From a checkpoint of a small mixture-of-experts model trained on Wikipedia: a softmax router.
Below are experts of layer 2 (counted from 0) of a mixture-of-experts language model. Rows are named router (the router's row for the expert), gate (a neuron's input weights, with its number), up (a neuron's input weights, with its number) and show model dimensions 0-159. Each number is 50 + 10 x the weight over its row's rms, rounded and kept within 0 to 99.
After each expert's rows: "mostly gets" lists some tokens that are sent to it at least half of the time. This comes from a sample of Wikipedia text that the model never trained on.

# expert 2
router:42 44 45 54 51 53 28 42 52 42 50 56 34 42 36 31 45 52 46 59 39 51 60 48 42 40 52 55 32 71 57 44 37 44 49 39 45 58 59 39 36 37 62 58 53 62 56 46 54 61 60 53 25 70 62 55 55 62 63 41 57 48 50 51 45 50 28 46 62 63 49 23 38 39 35 51 68 58 44 60 45 70 49 33 51 49 39 60 52 43 40 56 51 65 56 50 50 46 62 44 62 53 53 66 53 40 56 52 44 29 47 51 51 41 45 51 55 45 42 57 47 31 44 44 54 49 41 58 47 41 41 44 66 47 52 37 55 45 64 44 45 43 35 69 62 37 47 58 56 55 49 52 57 50 44 48 43 56 43 44
gate0:68 41 33 59 44 44 47 39 74 60 21 65 44 62 58 44 43 54 22 50 66 51 42 51 60 42 49 44 46 46 52 59 46 53 53 48 51 51 55 53 48 57 60 50 37 50 64 39 48 33 50 48 61 43 42 32 40 50 57 48 54 37 52 63 44 48 52 57 48 56 45 65 64 56 48 20 40 50 54 54 45 66 52 58 47 41 50 52 62 55 22 56 65 67 44 25 61 46 53 50 32 46 54 51 64 45 38 60 50 63 67 52 44 44 48 57 55 63 35 35 58 43 50 60 40 56 44 36 54 57 48 46 63 54 55 62 54 63 51 37 57 44 49 54 67 45 53 49 20 54 45 52 43 54 66 51 47 34 46 54
up0:43 52 69 42 57 48 56 51 26 43 62 39 52 46 36 66 47 51 65 43 56 48 57 60 48 54 59 54 45 40 54 43 55 55 51 42 45 49 44 46 47 35 41 49 44 52 51 55 57 53 56 59 37 54 42 58 67 47 34 41 67 58 46 34 45 52 43 92 46 44 53 50 44 49 53 85 44 46 44 37 59 32 53 44 51 37 67 48 32 33 76 56 49 35 49 64 30 45 48 41 46 44 55 49 41 42 49 44 59 45 49 40 42 56 65 34 32 40 71 65 56 51 52 46 51 53 61 70 49 43 59 51 23 51 56 55 58 45 45 62 45 65 50 41 39 60 40 58 61 44 58 46 40 49 61 60 54 51 41 46
gate1:46 56 46 51 30 70 49 34 56 28 43 48 43 37 46 80 61 49 50 43 44 44 47 43 63 44 60 46 59 37 33 51 59 53 42 50 52 50 37 46 34 67 54 47 56 63 40 51 51 63 37 38 61 37 64 49 49 48 62 42 42 29 28 68 48 55 66 46 73 39 57 53 41 47 47 79 46 75 62 46 55 49 40 51 55 52 46 59 56 53 50 51 35 41 51 56 45 38 67 54 52 57 49 58 60 35 41 50 54 47 56 40 56 43 53 41 33 48 45 60 37 57 60 47 49 53 54 46 47 51 54 60 52 47 56 35 48 51 54 42 43 45 54 54 56 55 68 49 44 48 49 59 36 56 61 50 59 61 50 49
up1:45 48 53 49 54 30 46 68 41 53 39 55 46 59 39 31 49 47 67 50 60 50 46 57 39 57 51 39 49 64 57 42 36 53 53 57 57 58 51 44 53 48 44 56 59 53 39 40 66 48 65 47 49 60 70 46 52 53 42 70 70 22 45 28 53 32 52 48 45 56 43 30 58 55 50 39 48 41 47 54 57 72 49 60 52 62 51 50 50 60 53 57 65 30 53 37 57 50 51 45 36 51 50 51 44 67 46 38 29 44 84 53 57 50 63 56 37 60 51 39 57 47 49 44 55 44 45 67 48 44 47 48 59 54 47 63 39 46 58 51 55 73 47 42 64 55 54 51 58 61 50 46 66 45 47 51 48 15 47 57
mostly gets: "0", "3", "9", "2", "5", " would"

# expert 4
router:42 49 64 54 40 52 60 33 46 56 39 69 58 44 37 56 47 35 25 56 58 31 58 55 59 39 49 50 44 45 61 58 49 62 48 38 66 58 46 42 28 47 45 61 53 56 46 41 45 44 36 58 51 49 78 52 59 57 29 50 44 44 44 34 40 63 57 61 37 63 42 38 58 41 55 69 64 51 43 64 35 51 41 42 56 34 56 54 63 49 25 51 57 55 61 43 66 44 49 56 50 58 47 59 64 45 77 40 37 43 62 69 47 51 38 40 35 50 50 40 44 39 48 55 59 47 48 42 37 49 54 39 46 49 26 37 37 45 66 50 49 65 43 60 55 45 58 34 41 50 48 53 61 55 43 45 52 29 41 54
gate0:49 52 51 47 41 54 59 48 52 25 42 50 53 53 43 54 51 66 62 46 42 55 49 49 48 46 73 46 52 42 48 59 51 58 58 51 54 52 57 52 64 54 45 55 42 49 48 37 43 50 54 35 37 61 54 45 46 50 84 41 46 47 43 81 48 50 56 54 53 39 62 23 54 56 51 32 43 67 50 37 56 57 49 57 50 66 49 53 47 25 64 48 37 51 49 40 36 58 43 50 70 50 46 68 42 75 36 40 58 42 50 55 43 67 54 45 21 44 57 50 46 47 50 40 46 40 56 41 48 63 55 42 59 48 61 58 46 49 41 60 59 47 42 54 72 40 43 57 51 49 55 44 44 58 62 54 42 76 79 47
up0:59 61 57 50 61 50 62 53 42 49 36 50 58 57 42 40 42 52 71 48 54 45 52 56 48 42 58 55 54 48 57 48 54 57 61 67 83 71 46 52 54 72 37 46 43 49 46 41 54 53 52 44 47 54 79 55 47 54 54 69 52 36 59 58 53 48 47 39 47 49 58 56 62 52 59 22 51 49 51 65 53 53 51 42 57 66 48 50 58 52 61 44 54 54 37 28 78 37 35 43 63 54 39 39 47 72 40 37 31 41 52 56 39 59 48 54 34 62 62 42 46 51 52 45 48 38 60 52 61 51 39 46 54 51 37 48 47 61 35 66 58 44 49 46 59 52 31 56 60 47 51 52 78 60 33 42 59 20 45 46
gate1:41 81 57 35 47 39 50 51 56 53 65 58 68 22 63 56 42 51 58 20 54 47 44 51 33 31 55 62 65 55 43 58 49 40 34 44 50 61 39 44 43 57 63 52 47 50 50 46 48 46 49 58 53 57 51 39 51 46 67 49 55 53 66 50 30 61 44 42 48 39 36 59 63 54 45 38 65 49 51 64 46 49 35 50 55 48 55 54 49 47 45 47 48 55 27 43 38 54 12 24 53 47 39 45 51 38 49 41 50 46 48 48 47 38 39 60 60 35 65 42 39 32 53 53 39 47 59 41 69 54 68 54 50 60 57 51 48 50 50 60 48 54 41 38 46 56 48 50 50 47 41 36 54 47 55 42 53 58 50 58
up1:41 63 52 40 51 49 66 55 53 53 58 56 65 38 58 44 50 41 67 32 49 44 38 44 53 28 51 68 60 57 45 60 52 31 24 50 52 58 43 37 44 59 62 48 48 45 48 46 42 54 44 49 56 52 63 43 56 50 56 48 58 30 70 35 29 52 54 44 52 42 28 63 58 48 42 46 69 49 63 70 49 49 34 36 44 42 66 53 63 38 42 52 60 49 33 42 44 54 24 45 52 47 30 35 43 21 54 42 35 37 42 71 55 24 30 55 49 49 61 40 43 34 58 59 41 48 77 46 57 47 65 59 46 62 49 54 44 44 62 61 45 56 41 50 43 50 43 59 54 42 44 57 62 48 46 42 47 48 37 58
mostly gets: "9", "′", "0", "7", "8", " century"

# expert 18
router:55 41 52 55 64 53 52 65 69 70 64 38 60 56 34 68 51 61 24 36 51 47 43 41 50 60 49 57 53 54 46 50 63 66 48 45 51 57 58 51 67 56 43 61 59 52 49 50 24 43 75 51 39 77 31 40 46 41 67 43 49 60 43 81 53 36 54 35 53 53 47 59 43 52 56 41 45 43 44 60 53 50 55 49 45 57 56 41 59 53 52 50 34 39 60 74 53 49 47 39 57 35 54 58 39 22 22 66 47 59 48 41 36 55 54 46 53 40 51 52 61 45 52 59 46 52 39 38 50 36 49 43 40 53 71 65 56 58 62 46 53 42 47 25 70 66 37 57 43 50 47 51 57 69 25 69 53 61 68 39
gate0:40 52 51 42 48 42 50 35 38 72 47 44 65 67 68 39 52 59 43 55 46 49 61 51 58 54 36 55 42 53 61 50 74 46 47 62 32 44 50 28 52 52 80 44 60 54 45 30 63 50 59 45 37 53 75 45 55 51 46 46 53 59 52 45 53 42 62 56 51 67 57 45 57 39 44 55 53 52 34 52 56 50 53 54 60 37 57 61 55 34 52 45 63 48 64 45 43 61 50 53 60 61 44 47 48 52 60 51 46 63 52 67 46 66 50 34 62 60 40 50 42 37 66 42 59 45 55 57 46 62 52 47 55 47 46 59 54 54 51 44 48 60 42 37 41 44 39 40 58 53 52 69 46 46 37 65 47 50 43 42
up0:44 52 48 72 51 57 49 63 47 46 60 40 62 48 42 37 40 55 57 80 47 47 63 30 41 61 35 34 65 47 46 56 62 63 42 59 23 35 57 47 54 55 42 46 51 48 53 55 66 60 44 54 66 44 65 42 65 52 56 58 41 46 67 38 58 37 54 64 32 54 61 56 59 31 37 44 47 54 42 57 37 53 59 56 45 34 55 38 58 49 56 42 31 42 56 43 53 61 51 34 49 55 58 59 60 41 49 53 44 42 53 42 55 48 51 45 57 61 40 63 74 49 69 52 57 46 60 50 53 62 47 33 47 46 46 54 53 58 56 44 54 46 44 63 31 59 67 35 62 47 61 46 50 61 38 60 55 41 58 71
gate1:54 47 47 63 43 50 52 64 39 52 44 52 43 56 40 47 64 53 61 38 52 52 57 43 62 42 49 45 42 62 51 43 38 53 58 46 59 53 55 54 49 40 55 43 38 62 43 67 52 63 46 56 40 31 39 65 62 47 41 54 34 59 41 69 46 42 47 65 50 69 55 64 56 39 44 22 33 42 58 54 48 53 55 61 51 69 68 54 38 50 47 47 27 48 40 38 47 68 57 55 41 55 39 51 49 53 48 60 44 54 69 50 51 58 49 58 41 65 63 45 34 27 33 35 41 56 47 47 57 57 53 36 38 40 61 57 42 55 45 64 44 44 51 40 50 55 53 72 44 48 27 46 44 47 67 54 50 13 39 60
up1:41 45 30 43 61 43 43 65 48 49 38 54 47 39 35 46 54 48 51 42 44 42 45 53 67 56 37 19 54 43 41 36 55 45 48 45 59 62 48 56 49 53 58 57 59 37 61 35 50 57 66 48 46 52 65 60 50 53 62 40 57 51 52 31 49 33 53 47 58 58 48 52 43 52 58 57 53 55 45 34 39 50 56 71 43 41 32 25 61 49 50 71 55 65 50 58 57 52 54 40 48 59 47 49 62 46 54 30 50 55 39 42 47 53 67 58 38 33 49 35 52 44 61 42 52 53 54 47 45 45 57 65 52 61 66 64 53 55 61 37 42 43 62 53 47 65 66 57 54 47 53 50 48 50 39 47 47 49 61 49
mostly gets: " York", "ville", "ley", " Michael", " Street", " London"

# expert 5
router:49 62 41 45 51 49 54 56 59 59 36 45 40 53 53 44 36 58 51 45 42 43 46 36 66 38 47 33 53 54 29 39 55 43 42 49 46 46 53 49 56 61 42 34 47 50 44 37 57 62 46 57 37 41 57 48 48 45 45 41 48 43 60 56 65 38 58 42 52 41 44 64 56 73 65 34 31 53 43 56 55 48 57 54 46 63 50 55 39 50 60 40 33 61 44 44 35 74 50 43 36 61 53 41 59 56 62 56 40 64 49 43 41 49 48 61 32 51 45 46 33 41 40 50 48 57 67 63 48 77 41 42 53 48 72 50 56 41 41 39 54 38 62 55 37 48 52 54 45 38 65 44 44 24 64 54 42 50 38 64
gate0:58 71 64 56 51 60 51 50 40 84 48 69 50 59 49 57 56 51 36 59 60 50 38 62 54 39 45 34 39 62 49 41 63 55 50 52 44 49 40 45 44 47 52 42 57 56 40 52 35 52 49 33 47 38 58 41 58 36 44 74 44 41 44 64 48 51 50 62 47 34 49 72 36 56 49 52 58 39 49 43 39 54 58 46 45 56 67 46 61 78 38 38 62 56 38 57 58 57 53 45 62 55 50 61 41 37 59 46 41 52 57 41 47 52 39 51 48 30 52 43 62 42 55 49 30 60 45 57 57 50 62 45 70 64 57 37 39 65 30 61 42 30 62 65 64 71 48 36 41 43 52 46 52 64 57 49 56 59 56 58
up0:50 69 69 65 48 52 46 44 40 67 41 64 69 62 50 51 47 44 46 53 66 50 44 61 56 67 32 42 34 64 45 39 55 52 51 50 70 47 43 47 43 52 44 37 50 51 37 35 44 42 52 47 32 44 58 45 53 44 54 57 48 32 44 54 59 58 48 48 38 53 41 63 51 55 55 51 61 46 35 57 53 53 51 47 52 51 57 38 63 71 59 41 52 55 58 43 49 58 51 44 68 56 53 49 46 43 48 51 49 40 58 39 45 55 42 45 48 36 62 42 58 37 58 62 38 68 51 64 54 46 57 33 62 50 50 60 37 59 43 63 42 46 51 48 53 70 52 57 37 38 52 35 62 62 49 59 47 57 49 61
gate1:42 68 38 46 48 68 52 50 41 52 44 54 46 51 45 63 64 43 39 56 45 41 49 43 61 47 54 40 47 52 66 51 64 45 52 35 57 49 40 38 51 33 34 33 64 53 40 51 39 31 49 52 29 44 48 38 46 47 56 54 39 63 59 49 50 34 54 59 50 51 54 70 37 69 55 69 53 61 52 35 51 52 55 40 47 58 40 44 65 60 46 55 50 52 47 44 31 52 34 58 52 65 47 51 50 36 52 47 31 63 47 49 41 47 56 58 35 39 21 58 58 35 58 51 41 36 53 71 46 47 46 52 57 52 48 52 50 55 57 33 62 36 46 48 51 52 50 46 53 59 71 51 43 52 47 35 52 51 64 47
up1:44 72 46 42 50 62 39 59 49 61 47 56 43 53 50 59 63 41 56 66 61 44 49 41 66 43 53 52 56 58 76 51 60 39 57 36 65 45 41 35 62 37 33 44 56 51 45 52 39 38 52 50 26 40 46 39 49 53 59 50 47 67 60 41 48 45 51 54 51 41 50 62 45 67 42 63 50 49 49 40 52 47 55 42 44 50 51 45 60 64 45 54 60 48 49 43 31 51 38 53 47 73 39 39 39 42 40 37 40 65 52 51 49 56 37 57 48 45 26 52 61 37 50 53 47 36 55 60 52 48 49 44 62 42 43 54 51 65 62 48 58 38 48 55 52 55 55 51 53 44 64 54 54 53 51 12 50 59 61 51
mostly gets: " is", " not", " p", " was", " been", " un"

# expert 10
router:52 52 46 61 59 41 49 63 60 61 60 40 45 47 40 58 48 73 46 38 46 38 40 41 54 46 33 45 65 53 28 54 57 38 63 43 50 63 56 54 56 41 37 50 51 53 29 54 67 48 63 48 45 77 46 53 47 26 62 43 55 67 52 65 56 26 47 35 42 54 62 50 57 47 53 49 51 40 43 43 64 53 56 45 67 54 49 35 55 32 43 34 40 47 49 68 27 47 49 28 54 58 54 40 56 35 51 73 50 59 53 52 46 43 69 57 35 40 52 46 54 49 52 47 40 47 55 38 40 56 54 57 51 37 67 52 50 49 37 45 55 30 64 34 55 48 52 45 48 46 53 30 39 56 49 51 60 54 51 51
gate0:42 75 45 49 56 65 32 71 44 47 65 51 55 52 54 47 37 40 38 48 49 49 27 41 54 64 47 43 55 54 37 43 58 51 50 49 26 51 53 54 49 53 43 63 45 58 58 45 60 57 41 51 54 61 69 56 60 51 42 52 53 37 47 51 55 49 59 40 50 67 54 52 60 58 47 56 68 60 44 36 41 45 49 31 64 51 42 44 53 59 49 48 46 38 57 63 57 53 30 68 37 59 47 59 66 47 47 55 56 44 47 46 50 45 52 47 61 42 65 43 49 51 50 42 57 56 65 34 43 60 50 39 47 40 61 66 38 59 41 35 57 57 48 42 46 39 37 65 68 50 45 45 55 56 62 64 70 27 53 63
up0:43 29 59 45 60 44 50 51 49 54 74 33 63 62 60 61 55 34 50 49 63 47 43 40 47 49 60 45 65 36 66 39 45 43 58 47 58 41 55 57 27 43 51 34 48 41 27 53 28 31 51 48 31 51 42 46 46 51 58 34 52 59 39 46 44 50 58 50 44 36 62 46 44 44 49 45 30 68 47 70 53 36 58 38 40 58 51 46 47 51 62 47 53 63 58 57 51 62 44 49 38 44 35 47 41 39 57 48 43 48 61 48 42 57 61 66 49 41 40 48 41 53 48 51 45 57 45 42 54 47 47 55 57 51 55 50 72 57 54 48 35 48 55 63 58 65 34 36 56 47 61 58 49 53 50 49 42 53 48 52
gate1:43 64 60 44 55 38 51 51 58 47 41 51 51 56 49 39 51 49 50 52 53 63 57 48 47 66 63 31 44 25 51 51 61 52 46 64 44 33 50 49 43 58 58 46 31 43 56 28 48 39 46 53 69 50 49 46 35 51 51 49 48 63 43 54 52 30 52 40 45 67 44 53 58 54 44 41 58 56 48 40 40 55 52 46 48 70 61 56 50 23 46 57 49 42 47 51 55 35 57 55 29 58 46 53 40 68 55 51 50 56 69 39 24 36 54 48 37 50 49 24 41 50 37 69 34 51 66 46 54 70 57 46 52 41 44 45 56 59 61 46 50 54 47 55 56 58 61 40 43 61 38 43 32 47 55 73 53 38 56 56
up1:51 54 50 48 45 46 42 44 45 12 47 47 52 47 49 50 51 71 50 59 63 42 58 64 43 40 54 62 42 54 51 58 48 54 36 55 49 54 61 55 63 41 53 43 56 54 53 62 44 66 45 50 50 37 56 48 55 51 34 51 32 46 38 62 62 48 56 55 60 32 51 49 71 39 53 54 39 34 48 49 64 53 55 60 47 28 49 51 51 85 58 37 58 54 57 54 57 60 53 46 50 49 59 52 44 38 64 48 43 28 45 57 79 59 42 48 60 61 38 60 65 59 58 39 67 66 40 53 52 41 59 56 60 61 42 37 30 46 44 50 59 42 52 42 43 44 68 60 60 49 58 48 59 44 63 34 50 52 56 47
mostly gets: "ya", "uk", "ina", "la", "á", "ani"

# expert 40
router:46 44 59 66 27 49 53 63 36 44 49 51 60 27 53 53 44 62 52 69 46 53 48 51 51 53 54 68 58 49 56 54 37 40 43 51 63 57 59 50 62 65 57 48 45 60 41 43 46 57 53 42 46 55 63 51 46 70 48 50 41 67 42 65 50 59 47 47 38 57 58 47 45 37 46 54 50 57 57 53 52 56 54 54 53 66 54 55 43 76 64 30 55 30 54 26 68 48 61 57 36 49 51 75 61 36 48 46 50 46 56 38 37 60 31 33 41 67 56 48 41 49 38 53 35 56 59 46 59 43 45 41 51 61 48 55 51 59 65 58 51 56 40 48 55 36 69 43 52 53 50 46 37 35 48 35 48 44 63 52
gate0:46 56 58 28 41 45 53 60 40 38 44 55 63 61 35 55 68 54 58 50 61 25 37 51 60 49 55 44 62 44 57 40 44 39 57 47 43 45 45 59 51 49 66 41 47 62 49 61 48 45 52 50 32 44 45 46 55 52 31 52 66 62 44 53 65 54 36 48 60 54 43 42 52 43 55 71 60 38 70 64 50 54 56 54 55 34 51 62 65 65 55 44 52 42 55 43 54 55 63 59 55 48 54 45 51 60 38 60 69 55 29 64 31 52 48 41 58 64 56 44 52 45 58 58 54 55 46 69 37 52 55 58 60 36 41 60 47 43 53 55 56 47 51 42 34 64 34 51 44 64 42 46 58 48 39 56 54 39 42 54
up0:57 45 36 49 52 65 38 46 43 54 45 57 37 59 45 50 25 56 51 70 55 41 70 59 49 56 50 49 51 62 66 58 41 45 61 50 47 46 55 67 52 39 63 44 50 57 50 53 56 61 37 59 50 50 54 46 48 55 44 44 76 25 34 49 42 49 47 56 61 29 46 60 59 59 38 35 51 33 48 63 65 58 56 60 35 56 29 50 52 28 55 54 57 47 35 40 51 46 37 59 52 41 50 50 50 75 42 41 52 51 54 52 74 41 44 50 43 29 55 52 43 35 71 52 38 63 49 75 54 58 41 39 50 53 43 50 57 55 46 59 42 58 48 68 56 48 44 55 45 43 39 45 48 57 47 62 50 53 57 44
gate1:42 51 60 53 54 45 58 63 42 46 23 42 42 53 56 38 41 43 54 59 43 52 54 41 47 35 55 43 68 46 37 57 58 60 46 39 53 54 64 50 41 48 40 63 50 42 64 51 53 52 47 61 34 40 55 48 61 69 57 46 44 53 46 64 38 52 76 50 36 55 63 39 35 51 40 57 59 59 52 57 47 55 54 67 55 58 57 51 49 30 50 80 41 51 60 54 54 27 15 25 57 61 54 55 44 52 53 26 47 63 55 65 37 48 43 36 46 23 42 40 53 48 51 45 56 41 40 51 56 50 44 47 44 48 40 40 55 66 58 48 57 30 50 44 48 70 65 61 43 58 54 44 45 52 56 74 62 37 45 55
up1:63 42 59 60 58 46 60 60 51 51 36 54 55 54 52 47 44 61 46 40 34 56 62 43 61 19 44 54 54 53 48 48 46 64 38 47 50 51 42 51 48 46 72 27 39 50 72 56 43 51 45 42 52 54 51 43 56 69 49 58 53 46 60 44 59 37 52 56 53 39 61 54 33 59 34 51 40 60 52 50 50 47 46 60 58 65 62 61 42 29 27 47 38 53 37 59 57 60 46 50 27 50 40 50 61 60 47 50 54 68 57 66 44 56 40 39 42 47 58 49 57 31 34 64 40 37 40 62 59 40 45 52 54 48 49 56 56 72 47 43 50 40 56 48 47 51 50 78 54 40 31 38 35 51 61 49 51 52 47 55
mostly gets: " season", " World", " film", " War", " life", " School"

# expert 1
router:45 46 60 49 46 37 40 40 64 58 59 55 46 63 52 72 46 28 32 35 58 48 63 40 52 59 60 51 45 57 57 55 48 51 44 41 41 46 44 67 48 40 49 53 50 56 59 64 34 45 44 62 53 51 54 46 54 41 19 44 49 57 53 50 50 60 60 64 48 62 42 36 43 48 34 71 59 40 40 39 43 51 47 49 57 45 43 38 40 47 49 70 50 32 51 66 49 57 48 65 40 41 50 55 44 42 63 44 55 49 60 49 54 52 39 45 61 12 41 59 44 49 64 56 74 55 43 51 49 45 46 52 41 40 34 46 39 47 56 51 41 52 47 51 63 48 58 47 46 46 45 43 36 33 56 49 41 79 56 38
gate0:57 45 61 50 58 39 46 56 37 44 49 46 53 41 38 53 59 58 49 50 73 43 45 34 48 49 47 61 50 58 48 47 56 47 48 53 62 44 51 45 53 55 57 43 51 50 44 72 42 58 46 65 51 45 72 27 50 55 50 63 49 53 59 71 69 47 42 46 38 41 58 24 40 54 50 49 44 44 49 57 49 55 57 47 49 55 43 55 58 62 74 55 46 41 45 53 59 49 49 48 62 42 46 41 38 38 65 55 56 48 49 41 41 49 39 60 52 39 51 59 52 65 39 47 55 54 51 74 44 48 63 53 82 45 53 35 58 48 55 42 50 56 63 48 37 47 39 57 69 37 31 50 41 34 59 58 39 59 29 33
up0:49 61 52 56 57 61 48 54 56 57 44 42 58 39 63 48 49 65 46 47 53 52 54 49 60 45 63 50 60 36 50 38 58 47 49 52 40 52 38 37 42 57 54 58 61 69 50 36 60 27 44 50 57 46 49 50 54 60 20 51 52 46 43 45 36 64 54 50 50 66 45 53 38 50 58 69 56 55 62 32 50 48 42 45 37 61 52 36 41 56 53 56 61 59 50 34 69 55 52 73 60 47 55 65 52 48 48 47 39 45 48 45 38 36 61 63 61 49 60 51 51 38 67 42 46 50 49 26 45 37 53 52 25 66 66 54 56 50 43 45 59 61 43 44 56 41 57 55 40 57 63 65 54 49 30 58 61 41 71 42
gate1:58 41 50 46 60 50 44 69 46 79 46 56 64 50 45 54 51 40 64 44 66 36 44 46 54 41 60 56 42 57 43 60 35 48 52 46 38 62 53 45 53 58 63 52 57 42 48 51 37 59 34 45 48 39 43 51 39 48 53 62 53 62 45 52 41 33 47 64 44 48 60 44 54 47 50 50 47 55 40 27 67 60 47 55 53 58 55 40 56 25 56 47 32 60 50 50 56 40 63 44 56 45 50 60 31 52 75 46 64 68 62 65 57 56 47 55 48 50 68 63 32 52 51 47 42 50 49 43 42 65 46 46 78 50 27 49 49 55 40 52 51 61 60 57 53 65 63 57 43 48 34 25 43 51 30 37 24 69 32 51
up1:43 55 48 39 57 42 71 42 42 43 51 47 55 51 52 63 43 51 58 43 42 61 61 58 51 53 47 50 55 45 64 53 51 47 45 38 64 69 49 61 52 43 48 38 62 53 50 42 28 41 53 67 61 50 79 50 46 59 51 61 50 34 42 32 42 65 33 48 45 50 38 55 48 52 49 64 59 44 51 53 39 59 49 46 51 52 49 56 57 66 52 52 62 42 55 50 57 34 61 38 42 50 54 38 50 51 50 42 48 42 63 57 47 48 49 50 33 46 49 37 58 54 45 66 56 46 58 51 47 49 44 39 20 51 21 50 45 41 69 55 49 52 39 51 44 53 42 56 48 60 60 58 66 53 43 42 59 66 57 42
mostly gets: "″", " years", " year", " century", " However", " Dur"

# expert 23
router:49 38 38 38 49 50 50 45 66 34 43 47 50 47 59 24 52 42 59 45 49 48 44 50 47 47 35 48 53 56 49 41 56 30 63 48 41 58 57 47 47 41 50 35 34 40 60 38 63 70 39 44 52 35 59 70 44 53 66 46 60 40 51 59 60 57 40 50 52 38 60 57 51 55 76 36 50 51 64 51 62 50 62 57 53 57 48 50 51 36 40 43 56 66 46 39 37 44 52 45 61 43 73 34 57 65 57 72 57 58 51 47 35 30 50 64 33 73 42 49 47 49 57 60 41 35 57 55 62 45 55 30 47 37 58 49 47 32 47 58 46 46 61 59 40 53 67 64 58 51 73 42 47 51 43 50 52 63 42 54
gate0:53 43 45 57 50 45 56 65 48 38 49 38 31 44 59 38 47 59 69 56 54 63 55 56 43 58 51 41 52 51 34 45 52 44 50 31 49 60 54 50 56 46 58 65 53 38 49 55 51 41 50 70 33 43 67 49 48 59 60 50 57 60 44 58 56 38 40 57 56 47 41 54 51 41 42 55 50 51 52 46 43 84 55 64 46 36 43 38 59 59 53 57 47 43 34 60 62 28 65 48 64 42 48 54 57 48 50 36 49 45 49 52 51 33 41 52 74 51 49 57 55 52 53 52 50 40 64 42 49 45 49 71 60 40 56 44 56 44 43 67 55 52 46 57 50 48 57 63 29 39 50 48 48 28 54 58 47 67 34 36
up0:54 58 51 60 52 35 43 65 61 40 57 41 51 46 49 51 48 43 64 50 48 42 49 66 48 44 56 41 56 71 43 56 45 44 47 38 51 50 66 52 58 49 42 65 45 38 62 44 47 32 30 60 46 52 27 58 40 52 58 47 73 44 55 55 31 52 62 41 43 43 49 55 38 47 44 63 43 59 64 45 50 61 57 60 60 40 37 37 55 70 42 45 67 70 42 61 44 38 29 58 56 42 63 56 58 54 50 49 46 58 41 44 60 54 61 60 59 66 64 40 59 45 44 66 41 47 71 34 45 64 43 58 51 44 56 52 48 47 20 49 46 47 48 40 48 43 63 63 51 52 48 52 46 44 54 55 53 53 39 46
gate1:42 35 46 46 42 49 55 39 50 66 34 47 55 63 44 50 59 51 37 54 41 44 59 75 51 46 60 58 48 32 65 53 33 46 43 58 45 66 67 57 44 56 55 48 46 50 55 71 43 43 66 55 47 53 54 44 61 38 25 64 43 49 47 49 56 61 46 50 56 43 33 64 55 47 45 49 48 58 55 39 40 49 41 52 34 51 66 53 52 59 74 54 57 38 59 51 49 49 51 49 40 52 48 72 36 56 47 43 60 52 52 40 56 44 43 40 52 39 52 60 51 47 72 57 43 57 40 60 44 37 45 55 44 64 39 57 40 61 49 69 60 36 49 39 44 61 36 35 37 50 41 60 46 56 33 48 38 54 68 67
up1:41 58 55 55 46 42 47 46 57 56 41 52 55 68 68 33 57 44 57 62 60 43 42 46 51 46 46 49 50 65 36 51 42 50 55 38 50 43 44 44 55 51 46 37 46 59 53 50 28 50 60 42 50 52 53 58 38 44 51 40 39 47 67 56 40 61 60 48 62 46 44 80 49 74 51 47 49 67 51 54 59 53 52 47 61 57 39 54 38 52 57 58 25 60 42 30 23 69 40 67 51 41 60 49 44 50 34 50 53 33 43 40 51 61 55 62 41 62 50 44 41 70 46 60 54 61 48 45 52 60 46 45 50 56 53 79 56 35 49 64 49 40 44 44 39 43 48 53 44 37 54 42 59 67 31 55 53 58 45 58
mostly gets: " had", " has", " have", " would", " they", " can"